Weights of a small mixture-of-experts language model, trained from scratch on English Wikipedia.
Size: 14 layers, vocabulary 39351, 237M parameters.
Experts: 64 experts in each of 7 layers, 128 SwiGLU neurons an expert, 4 picks a token, a softmax router.
Training: a variant of SOAP for the experts, 11644 steps.
Below are experts of layer 2 (counted from 0) of a mixture-of-experts language model. Rows are named down (a neuron's output weights, with its number) and show model dimensions 384-511. Each number is 128 + 24 x the weight over its row's rms, rounded and kept within 0 to 255. Numbers have three digits each.
Before each expert's rows: "raises" lists some tokens whose logits its average output raises strongly, later layers aside. This comes from a sample of Wikipedia text that the model never trained on.

# expert 7
raises: ",", "'s", " and", " (", ".", "es"
down0:144123136131101139110131115145116145109150102167109140141124108135139117096114122066118156142130112121150173141177180111075111170113124105155165172180114124139148121127165092104141127146133108083145139110110108106098114142161141132093124124105149166112149097112150131158155129160141150172130121142118135114101129139153146112179112147149117158127135119092140100156152091155101139153122

# expert 27
raises: ",", "\n", " and", " in", " as", " there"
down0:131163152100090166080164127114149125108108107120162076103107138135143138167099164126172148120096130129151126100123092155105136137089108130104118139128142121132136087062159166144166157101126121131134161135134129140066154140143163137112074086127125112156148094128158105167127159095117124135134139120107150115147119134122100131113149124094120147146103140118083143139144127049095106128155

# expert 54
raises: "'s", ",", " and", " of", " (", "–"
down0:157112133163145115130160109114137140120130143115122075105123144191141106115098117170133144146139098112086100141132127146130134103153161111112152123131102113115158092144083109181147128146160127138109139087162123121141092105095105122109132137125100130181116160121111151180137095128137104137109106146108113123116177123144161177155122122109086125146157067121134110114130103163113117121127

# expert 23
raises: "ond", "ues", "anc", "ear", "uss", "ont"
down0:118126099165113098116147142115097127132145109124096120107107123122136116108127149111157172148092155152103136118101113139137139121114124158144145105140146167150139134155094131129092137119124126086141122150126121118117115125142121129106144156170112162123152148114126127092111134139144129118131147106126107158181129110163089163140119145124112123167103141184115137131130135089129134145156

# expert 17
raises: " and", ",", " for", " of", " ", " in"
down0:095115102142097139093154131133130125114160124132126099154118088143128125107087156143117130159124113111105124114150152138172095103121161122123135108149119105127163184123118142171125100087120098137182113134141090083128088116115166125108135109116139147084141113114137103091111160103129158151159110172121133159124114120114130119111136122109114110128145151140145175166124118127141125131103

# expert 18
raises: " to", ",", " in", " the", " for", " and"
down0:145117112124128159123110129133154122094117121128121121144135112126068129178107117122133124181157130074132141072128148126098153138098115109103127132112146120107098091123105117139115161165069155147127136136138113177127166086128096097102103124123121124192086104117071132117117107118132133119181142151154144153161150092104159102159146104175122107102149116158145062098147147138130107118150

# expert 30
raises: "'s", "is", "a"
down0:127131118134137169114159115156114095118130110129168097146128083114126095166131175131082148086129090166127104160152137128096078159137143141172118123087149111090146124135107139176151129145123114122097128106133116137108100159098141130130099121144113163132172124110121105068163144109142105142115097146093083127122096156153128128147115177116139142136126136133151153111114088160112107149093

# expert 58
raises: ",", ".", " (", " |", " and", "\n"
down0:169099072156110101132145111093096154114068142138139141142124137134131164152123099136119101169135127112116119138102108131123104136092122161128101081093142106122097144129135118118129159163107140125111105153165103105108139114165174116117137158146118136132123109149137105133116110161142116131103157128083131117106144163079134109142134157133075106106168117099131128144108133145112121144104

# expert 62
raises: ",", " of", " in", " and", " (", "."
down0:097127133122128146127106122145131121071163077125176120153094137124163119133135094138118110161132107155123158158135179155168079115153185148143122098129134092143148098166141168107087108137132099123117138128088140137087138099101149147168145127107092118119153154125088174123139130097087148154171136097128109119142093140069119143135105133152094174103139094068064069168142141141155122098097

# expert 60
raises: "zi", "ous", "af"
down0:102118119111100125102143114121138121109118103140125180104132113145139150145130135119179136102133127086074119122109107077128155123149102131113143100112134123146074131113089143108145125127136197092090101150104120140129152141115125171131144085107111125114081109149128141140110130121117168108121108118110136095142164114149130140137123161147120114122137118136160142059109141098128139154138